config = dict(
    n_experts=48,
    d_shared_expert=128,
    activation='squared_relu',
    router_score='softmax',
    normalize_top_k=False,
    balance_loss=0.00305,
    n_groups=8,
    groups_per_token=4,
    lr_router=0.000912,
    vocab_size=2048,
    optimizer='soap_variant',
    seq_len=256,
    steps=6485,
    dataset='wikipedia_en',
)
Below are experts of layer 5 (counted from 0) of a mixture-of-experts language model. Rows are named router (the router's row for the expert), up (a neuron's input weights, with its number) and show model dimensions 0-127. Each number is 128 + 32 x the weight over its row's rms, rounded and kept within 0 to 255.
After each expert's rows: "comes after" lists some tokens at least twice as common just before its tokens as in all text. This comes from a sample of Wikipedia text that the model never trained on. Tokens count by the router's weight.

# expert 25
router [ 86 140 149 110 127  60 174 116 197 178 162  92 149 148 186  66 112 148 124 124  80 152 158 140 138  84 121 167 134 131 130 120 151 137  53 117 132  76 113 189 127  91 113 161 166 223 153 181 132 131 133 114 177  91  94 132 205  93 166 179 124 150 144  98 112 134 130 133 127 103 111 124 196 144 110 125 129 163  92 115 156 154 107 190 111 130 171  73  84 103 138  74 137  69 133 133 123 108 132 144 132 108 157 140 104 112 176 127 110 137 136  94 148  91 163 137 167 148  83 147  74 146 110 121 108 134 126 116]
up2 [122  92 120 108 142 108 125  65 106 135 159 131 145 159 173 132 124 137 113 107 129 108 124 110  87 119 113 135 110 135 124 134 111 155 194 183 114 118 144 146 103 156 112 164 130 137 137 174 116  69 138 129 180 151 109 160 105 138 131 124  90 101  74 112 164 135  92  88 101 183  92 147 140 116 133 164  77 104 138 193 181 119 124 141  88  90 190  66  64  99  67 130 111 128  98 202 163 100 100 119  95  72 153 122  88  86 162 166  94 106 194 129 159 164 108 164  66 144 135 140 142 161  90 122 103  86  77  71]
comes after: ".", " |", " the", "-", ".\n\n", " \""

# expert 24
router [ 82 137  73 141 124 126 156 138 125 167 140 121 151 174 151  83 133 119 105 135  50 115 138  82  90  94 146 178  84 143 148 127 124 155 134 125 110  84 178 178  94 135 180 130 140 189 130 166  73 156 173 109 168  74 130 167 198 111 158 175 138 206 194  83 117 122 104 157 105 101 104 143 169 115 108 144 166 152  97 137 156 180 101 163 125 185 118 112 145  81 170  83 170 118 122 113 140 182 151 107 117 114 145 126 121  79 137 145 144 112 137 120 140 136 167 168 173 136 128 149 112  82 115 191 110 120  84  96]
up28 [132 144  86 103 175 127 153 116 197 110  90 161  94  93 117 108  90  90 168 114  90 197 134 146 106 106 123 134 115 118 173 165 155 104 127  83  59 109  80  65  75 160 147 186  87 171 171 107  95 138 155 119 138 144 118 136 126 110 130 116  95 103  84  81 150  97 199 114 100 137  67 163 145  97 152 185 166  85  83 157 109  93 180 132  88 111 143 150 116  88 105 140 119 170 148  74 151  91 110 139 142 116 133 185  96 123 132 131 110  93 129 124 130 111 157 145 161  99 175 176 131 151 162  87 110 189 124 135]
comes after: ",", " |", "-", " of", ".", " the"

# expert 45
router [106 142  81 136 138 115 144 150 107 194 137 117 165 131 152 132 149 133 119 115 118 129  69  52 117  92 168 164 129 118 123 132 118 126 120 141  84 123 154 129 101 123 138  88 235 123  80 202 133 146 165  94 149 133  81 131 121 106 181 152 137 142 151 111 121  61 137 136 114 119  92 200 172 108 102  82 165 164  93 176 104 127 102 129 177 133  80 120 145 130 131  75 118 118 129 139  87 129 180 104 169  99 116 140 136 160 129 108 194  96  73 118 128 127 157 164 171 117 144 154  84 104  68 164 121 126  72  58]
up28 [132 127 114 183 133 110 179 127 115 119 145 137 137  58 136 166 133 135 101  77 130 133 151 122 111  52  95 109 173 156 130 106 129 133 130  89 165 140  94 132  99 159 178 131  95 129 188 135 112  97  64  70 125 117 133 180 133  90 169  66 148 129 135 129 160 138 126 138 187 103  41 117 162 112  71 176 174 176 117 115 183 144 102 110 167 126 167  58 126 178 136 156  94  89 102 178 151  80 151 121  66 151 167 107 150 145 190 102 141 171 138 114 163 103 161 111 151 132 168 110 124 145 125 122 110 142 150 122]
comes after: " |", " H", ",", " h", " in", "|"

# expert 6
router [ 85 122 108 167 166  92 141 167 161 144 175 107  91 162 111 101 110 166  88 112  78 143 136  92 127 106 120 153 130 141 127 147 199 162 111  73 120 119 125 150 132  91 151  55 137 183  80 177 112 177 157 118 150  82  83 183 133 121 143 168 153 173 132  92 103  64 107 104  99 123  64 152 154 166 115 167  82 153 128 144 158 137  86 133  99 171 138 107 124 102 150 142 140 129  98  93 137 133 181  63 153  62 150 114 131  93 112 129 167 147  48 133 162  89 108 148 155 182 118 124 103  87 134 109  95 139  90  99]
up2 [139 178 125 152 164 185  34 133  73  91 128  61 110 152  76 180 162  64 159 106 140  77 147  89 155 106 227 104 169 146 184 136 112 127 118  89 118 150 159 123 146 118 108 121 140 131 169 112 126 133  99 138 104  92 166 150 130 112 115  92 169 147 119 142 131 159 163 147 135 113 155 119 163 108  98 105 136 148 118  91 127 134 102 127 146 157 131 142  94 128 137 195  69 156 137 137 169 128 105  90 105 104 142 155 105 131  95  87  98 181 107 114 170 178 111 197 117 183 138  64 153 116 119 150  80 144 144 159]
comes after: " of", " in", " to", " at", " for", " on"

# expert 7
router [ 86 124  70 125 114 106 122 123 123 147 119  67 178 161 119 127 122 144  53 135  91 139 105  91 144 121 126 190  87  98 136 169 143 178  79  75  80 110 144 180  96  98 185 102 129 179 134 193 101 101 173  91 134 110 133 182 175  55 163 165 143 151 170  82  74 111 129 127 139 137  48 121 163 104  87 168 100 164  84 133 148 119  90 154 105 156 149 130  98 120 158  98 144 112  79 128 129 131 170 138 131 119 177 114 123  80 152 132  88 121 116 138 141 123 134 145 172 167 117 108 116 101 108 148 103 158  65 107]
up5 [108 164 127 136 116 134 109 113  94 185 149 119 123 112  98 182 137 132 158 176  94 131 125 127 112  63 127 132 109 155 154 114 166  65 134 147  95 175 132 132 123 191 128 181 123 184 133 125 163 105  58 117 146 149 121 136  81 170  78 183 107 198 125 122  96 106 120 100 150  98 170  95 135 181 123 173 163 195 134 145 183 104 144 188 115 149 135 140 137 116 106 185  83 109 195 110 165 149 142 226 122 114 130 154  62 148 137 163 150 163 142 135 104 101 148 141  93 128 133 180 130 135 155 122 143 157  94 120]
comes after: ".", " of", " the", ",", " and", " by"